Below are experts of layer 6 (counted from 0) of a mixture-of-experts language model. Rows are named router (the router's row for the expert), down (a neuron's output weights, with its number) and show model dimensions 96-127. Each number is 128 + 32 x the weight over its row's rms, rounded and kept within 0 to 255. Numbers have three digits each.
After each expert's rows: a language model's description of what the expert responds to. This comes from a sample of Wikipedia text that the model never trained on.

# expert 24
router:131158109117126127067165127159099142136204093138117192111106116144108133129108147123108147133194
down0:134142118149095160129160084152086135139098125113136083114132135083139154107095186196116063155133
down1:112086123118123094071170204199140115135094151108157112148118143159123186073139158189084208147075
down2:106111106135169141151145097110134109135107128103114109115190169132141118174092171088116129154119
down3:134101093147131155131142118127164115159158089036168196162113145070230082143110046166166115118089
down4:192056081167115105098096135097158145229122110111133096103153145157177106073134086124082155127123
down5:172143116132188091132132051107139207093123154143155109139106129150098176116131108130161146203168
down6:194162163144172110175084195112129102184173135122154116142179180180127145194144153090113112114100
down7:196146168105146136080142153126123100126160140031057200116152131150057142126108144199161129138134
down8:180188161131171131112140122167137156089094161136160195105137094127099139058093145144139076139108
down9:132133128136170130176184138155178108149126209131130112116136176151106107122171153083086099128130
down10:149114136078135140178106096122109138153105118169156148128130025175152093136125111096107184057143
down11:216160093092159104110137134117127146122097131134136158130119052129141101097151094134072151076142
down12:109135074100090139141163101177155140044109138131100127141214095195122173124171132133181133153156
National and country adjectives. Nationality and country words like United States, American, British, National, plus the period in U.S., mostly in government or military text.

# expert 16
router:155135202132134231142109090141077077158131091122084155110127119122098131119133174149150126164122
down0:082159152097086108096076123151117158099066179193072131180162104123132108131172079129082064094117
down1:137128129067107174113105112170117062109079179137118148101187113197141135135124125137099117146080
down2:144111096080124108119129105146155125150140099077100142138173131112132134128118097109104151144066
down3:096164181103059152161082127126138141081136167125162077168076118070072162167196150142124215104061
down4:148167121154144108151109196134099144155076096151130159117178150150138144130149178135176166103143
down5:114110105104087069110094156112093135115124172147133130134123073118141074168080162193064128121151
down6:144074138170052033082127102131107169146130182147143096130064162128149126096106140093103097163112
down7:126080159114129142125118149163149131166098144124145038165126140095115095092109136156165151110105
down8:144162100137116166125100109122100124124224113133123151096166110093176172098176116169137072088168
down9:129159122153167111200074157232140142069129104144069185107104163097078115145127149120105157112165
down10:098109149126180104127137122105125129147111149080177154179093140123100100169145109050124155126091
down11:143125061050122177159084109176091155093153074113148134112162137163186192155111133152099110099124
down12:108161140113066080080125156175155087109097109130122101078107134129064157119107160073158144138043
Inner digits of codes. Middle and later digits inside long numbers, identifiers and codes, such as database IDs, grid references, register numbers, decimals.

# expert 30
router:141152186180143151070154111161087128189177094167117143136099177120089136102121191102076093140160
down0:127091137185076092153147108124120108231145099135109091078088093094104164148116095126121138141142
down1:147093123077134125051138043094169146214147148166068121138104120108125099120131058182135121107162
down2:164145120165170096115153160103111183131157144148129139140118127153114105109115083128091194156117
down3:120111079106083146161054124088101186083114154112145138163102081123155190128064133147099112157146
down4:100100122068187129127105173175152106111163145141086101170077171091169131139105131137163169134144
down5:180066118139150114139105096187139134120130100144086167100143116177139110118187099174118117143109
down6:082146101121150145147124108111205114025139124144122087150140064066112098125151143210076091125153
down7:148150141129113172124177151153143118104098138124126127123144132127128121079098068123166145147143
down8:194108143131126104098129104122152102139111161126088144145136135097100124138117163051163100135087
down9:142106122080091130129157092209211162080131140174116129117118056161042127062163116129080107089131
down10:187145139108150105183169126166102077134134133157129111080116095172198076158112110134174129142108
down11:167125146109134118099151169123093214124113121108155076139124125115103191083164106095081077112095
down12:121164143173088159125120135132007097120137124117109203127135037069015096079121107113135093170155
Prefixes and compound starts. Word-initial pieces and prefixes beginning compounds, such as pre-, un, non, short, New before York, and hyphens in pre-draft.

# expert 12
router:111170163143162115153122127204127075176104125132115141097132174105094176153153141105091095144178
down0:122135197115062123126146161183083135099174108166127128130140174168121092151174134101140082091085
down1:175128157138119117071084144121133149098091098089156123067104128055138175193152143187141142122120
down2:155129152147163133128128138113070123117139148135101140163060159145128110114120181126140104137161
down3:174121096187171120116200168127127120104146190131115186127119143132228146120096133057121171095109
down4:116100074155121109092138130097085129090123117141227093081122171116124150146156127077162146148212
down5:115175162137129137139078132162119157141190098137146122147161122108147170144132128085129108160179
down6:129145163099104151086138154156120145127088155081118186095182153105132124126167165140140039135160
down7:109117143158147074117124141153134126154122174112150167131115149221058131154142175130152122119165
down8:091121122131137160112129124171099114107115154170150132110181096145115116152096195133106095152223
down9:107144128155111158082123106121112150162151164118128166048115192124000141166139120113142135114125
down10:099114120159162125196121061112168151078101115138074131143144146117134145099135101107144135150179
down11:222078133178087066171125142176133170149145125127153188091114103139124166161105189099150075141117
down12:095139202126129141100094124163135113156138116130109139111134133145120142131100148104177160091156
Mid-word fragments. Short letter pieces inside longer, often rare or foreign words and names, such as Montp-ell-ier, verb-at-im, com-r-ades.

# expert 7
router:107189139101157217093130122158146113179130107180096183110128137103101181092149160075116118171132
down0:083157132153086195125163133145141109110079193156140111107128150114084140151109133167099114136109
down1:113154155097122089110141113140112118123114097123142153091091177186077157107115155080102135067189
down2:120080170194196126105101114139108090150093137126127166158134179126185055120179130101086118148068
down3:131111147106112123116166092136136109161116091141169147132130114050051064092139143187066144178166
down4:117128185110109105070110108094117173093142159131112145126079151120156112105112119070148124093106
down5:102108151139154126144119104110136114132121183171138091146097052164076116150140145121098173101110
down6:116120144139085165128141120162104124047155112161138109138114108139121100170097137113157122089125
down7:127098107143167107102138119137165201154158171104163148072149179097037116140165159107094126077170
down8:158114125150155151060112146157101117136052111160099181117096140062078109111152103092167089157126
down9:076147122157177122100125167112136126154152125111164138132166150133037087053142088155117110192079
down10:108095115120118092074071139146141145059099110095133067106126161132194179184182130119109118117129
down11:079131076166047094193127128111128123140094120144156172065121096145155136165125146171174133156130
down12:159149137158148173125130128124149048157098139093179080101126139129142121101118139058125114099160
Personal first names. Given names and name-initial pieces of people in lists and tables, such as John, David, Lloyd in Frank Lloyd Wright.

# expert 17
router:132154147162168149116075138108102143202155110100095146121122141135114114132115099128100071160152
down0:134105135100112098128120093088120123137083157136159179072182117100043151102181097212138105131143
down1:173133129163157111098138120096108112126147120113152177098079114157114143139094164163083196109145
down2:219083152104141174128160080153128142151208171142085127094109143147165122128174164117094104140103
down3:085090135184037148149103172116080104143177120091101122097151107083096188122123097164109112084152
down4:150144105114089085173035150131130147099091175153202201094145145155110120200140160098118092115129
down5:132143129126135174095116103125173141155112124057189131108079120117110086059131126181123120164079
down6:140128139189121098170084166133147123059088124111169092107197107135113111124151167130142171111142
down7:100076143109199150136135085195108167107114082129132158100150139120122159062156113106084091171118
down8:096136139122142092157141129095187166143178102088145116157096085108192125156142114136143077123161
down9:131156155102157137090103103101115107133093137099142129130118194180204102087137123132170064150074
down10:148091105134147183134116153103102146126153176149131130125091112116156118091083139145156081101121
down11:160099138091088153139104165163159125120155138119105120083117132147093130174115124082173186091132
down12:144140159144164100099109137174115103090100149140119159172081188098111132110087185120146111139134
Non-English name pieces. Word pieces inside transliterated South Asian, Slavic, Thai and other foreign names, such as Hame-ed, Suk-um-ar, Vinograd-ova, Thai script.

# expert 0
router:143181168146176131098128135138119117159165104131100193099185136135084130107177149118068079137133
down0:122107117106069162129162196174070110103193114128151169111127181169175100133126166129078134144125
down1:134133168150137135142130178147127142107150205144132152176140122128212104172114204091135060153117
down2:122213109139158133115079162169140122095159153143146169137163166144130142110149110179138206116155
down3:097185181103114124142118184116128069119104143166113087144137100116116095167129096159183159121145
down4:127168059110163083081158112166126142102095190141098098110126143142078158152097145134122094125094
down5:139132092159174102111121069127093143173084081143166141122108123119122067051124155125035114143146
down6:123155138145148079170148174154101127110124094171086080143158131119123145093100174154177120098128
down7:150082109112146123149116119162094104150132126158119113134099169069145123156068175128065107126089
down8:059149121130110176130120114154098105118079166129101079109096094086174124097107151111048096104114
down9:132100094179130133175168103129129089121140129144099080108086146131183120166133201102132173131171
down10:159114139123100094094169188079119124120140157107121162104213091154113083077168194140121107071068
down11:130120098135139084109124124089147096181163121166153180169148124158121134096149130157135148135123
down12:177111151113169154114165120136158141097130159149176110139172113126067117189165151111144133107106
List and table markup. Line-initial list dashes, table pipes and section-heading equals signs, plus list-entry words like born, Died, Succeeded.

# expert 14
router:103167131197164152045141116201137137096114148180056119144158167150066150132149123140103126174135
down0:099088123137194103089124119170124119146112130135070161135112141159115179184057127119191174126124
down1:118208083146171093111081157154188188155148139139103090172156164116094165130158138128119081165103
down2:083091176095080140160158088063154163077121098134153149131151068136103106155125126178120161132118
down3:066152106115150096124162122197126135132127057099128107170141095143094101082181180063160144146141
down4:133112124108128102164088159139195140069115162143134178102089100129139157126138160131128178130142
down5:072117171114152053082091094084151152135132024054119109103130206141162146119142143167169099122122
down6:150095132125107148188082108088146192106055100134111130128146101172137108172150100131105134170133
down7:162190174176128117101163155105080118107140167145067133138103063119110110117133154155076071111124
down8:128119097091096126122104090123165172149183091093105111145119150182171127134141164175146118135092
down9:120126089145126143107107090163106202175132103135113164093077140169174116154103114113093065142110
down10:112133118137106133172137141141101128120099099110101157133106070143119111133133170141140105121116
down11:123145156116112167111153146185170133147162118112110149143055185118121130134080158102092120180136
down12:159139101155129120175092189094171099115120099156121128153109113164158156122115169076149141177137
Table headers and pipes. Pipe separators, line breaks and header words in Wikipedia tables, such as Rank | Player, Date, Result, Nominated, Preceded.

# expert 27
router:165165131137151156082107106124104135112148120153069179132144143136107142143150124109116126154097
down0:087051107133107133164079114120097086108137122185132160113115120128115128142136092147150144100172
down1:119128151144099112089128120119180157069118052115122085076086085111104130119066105145161142109119
down2:137191134196147059043109070172162120083175143106134155121141111088100098145160127093172178192099
down3:177144144109181095108163122123129072139132128169165138108141167136106140164112185144132090116144
down4:155114109099139169160118108156141156146117109154124129132101075134159159041144128150140100113173
down5:143133113128170083091093118114079145138155173137113101107176143095053181123103183149154132188111
down6:145137073166073153087145175123097148090123053164142114094095126085061142157077174108188120162161
down7:129150126141134100135149116167118171134133148170104135134117158102000125174158140108072141161133
down8:102116146081150156190112120061204174086171149124111168203116101142150170123070193125124191171165
down9:137147090210141131158139081110091060177150148177130094125166151095055099133109111116152144126170
down10:147136110107121086176110104155117122064117161125113162168108122123190135128112139086111102134109
down11:153122173113123154112164065084125143111141137122165136121165166075104139091161063117118178114130
down12:142182141234143097164201147115091110149090139085174098153132149149065128087149057125126144099143
Institution and place name endings. Final words or pieces of institution and place names, such as University, School, County, City, -ford, -ville, Technology.

# expert 6
router:108148190209112147106082116128051138127180115146125194110134140101080156127133171150084119150136
down0:085157199111099163149131098091123109123069192134116123166125095126169138141163162111153135114099
down1:153176136081149099073105139132090142167163148061149150129116165185085157138132184131094088120105
down2:099181071156128071103154134099164170136117144122085153139156206142088142191133123161166119132095
down3:171151115114136137180179139121127131143102121090183100115081113091162137123090108113141105130139
down4:148115067103157118168091086148133131146120110148138143086037042123122115093167115208097095051064
down5:126116204135097155117154137124144098130177133167100163174049113133147165153103086123112138111122
down6:128108120162072044133134110153148166105113132116113142142126144094151147099138097144132145109079
down7:140077084109099200134115108158066137149086102152138129175150086121147160091076166100117096085118
down8:144147157146087101154095126133091175153173161132164187126073195103130117100060108183066104065104
down9:158147137130116144101137129142170113078154138126122099136175164173166204086100082157186142131118
down10:190118205109118127083160180092152110101131119123164196146109112138149157128085145098185149154073
down11:128151131191207096158077139102107156126192151118083132139167117128154105135079143151132096122122
down12:167188109126093139151086177091099130075088092135099179170112168169097097149104156140117094136119
Digits and number words. Digits inside years and numbers, ordinal suffixes like 15th or 704th, and number words such as two, third, several.

# expert 21
router:157162122172150163106096104142082134136144145095135137076147113145089193087182140134140124140118
down0:145108124128143083174129102122053114126125087112165172098140070178156134086132109062162082067157
down1:093159153080053127111167109175131106102097088141145091147189156094078138112164084085124130095156
down2:147145163106151134176124141119073116106123104135129170140100132141101131102167178089096173069080
down3:139147135184092129153112095123148139129132149181188088152106113095086097115133174197146098170121
down4:114078124132074082074122169099169149138136062125163110136143095082121165081133132140197143191077
down5:130060111155176148088183087138124123126086208145052141135092149191155087112159141150108100183172
down6:090095128095090100084163090150170149173131114197132095107114125143073123116094103159189110112166
down7:113206124122150119145180096128150164141157185090172109098084146163174110143080115148113096113165
down8:131091099090165138121056193097035161131113215158071170137136091104162125127170104158102142158091
down9:118078088105184113156124113077097117149106119101100098134097149190173140158172087111168164127144
down10:162123131125070118100111111126130116140136081126153111186145135120102107097162090127111151077156
down11:129132160139132138122107137099109134105128154110165083103135173129143093132089135110141122145120
down12:119113158096142148109067085179120164141127115112171121117146135162126151128145146150102128129164
Time-period nouns. Nouns naming periods or units of activity after a date or ordinal, such as season, century, year, game, episode.

# expert 2
router:106127160105155189043158056164078131096181118158129130127095168117109166118168128153099140158129
down31:172084162142083130101134142100127115166142122115096101112142106100035165102086167133138101128109
down32:062170134134057128189111134117134180123131114126074095151145089119116120113107166077124157111155
down33:164057149117066189149144161134112092143134039090111149125163091086124147107134144103192166128077
down34:142156114127126137148179161177144092115154128090107138108154086162171125111100148102150128145138
down35:184065116105029067085101142169149152181092126087131122128158082153151157140141118129129160098139
down36:082099180046129154110148093163126084161144117087066085115068155151119090140137107133090136162136
down37:121177196161097122067157142090148081106143140132088126138126143143077127119141100195177128167107
down38:090088160081119139150118142094092130113108212138166048176139153154105125119148166150100113106113
down39:212162152155160118145116129179150145164090164180078123168129091070125173159180114066056085122123
down40:184089116112129124113081072075141158116147097139181189098099122140135130088112086147130175241205
down41:122069180071116118156147156115167127145076119138165160161013156091084130117119141126066101190133
down42:109132141089106124123131112172131130094128160147090144131137162146167093110162126170157203119090
down43:102080134122149202154147138108117106113106113186098118106108118109081147148132093109144115081114
Indefinite determiners in prose. Articles and determiners, mostly a and an, also one, some, each, several, opening noun phrases after verbs in narrative prose.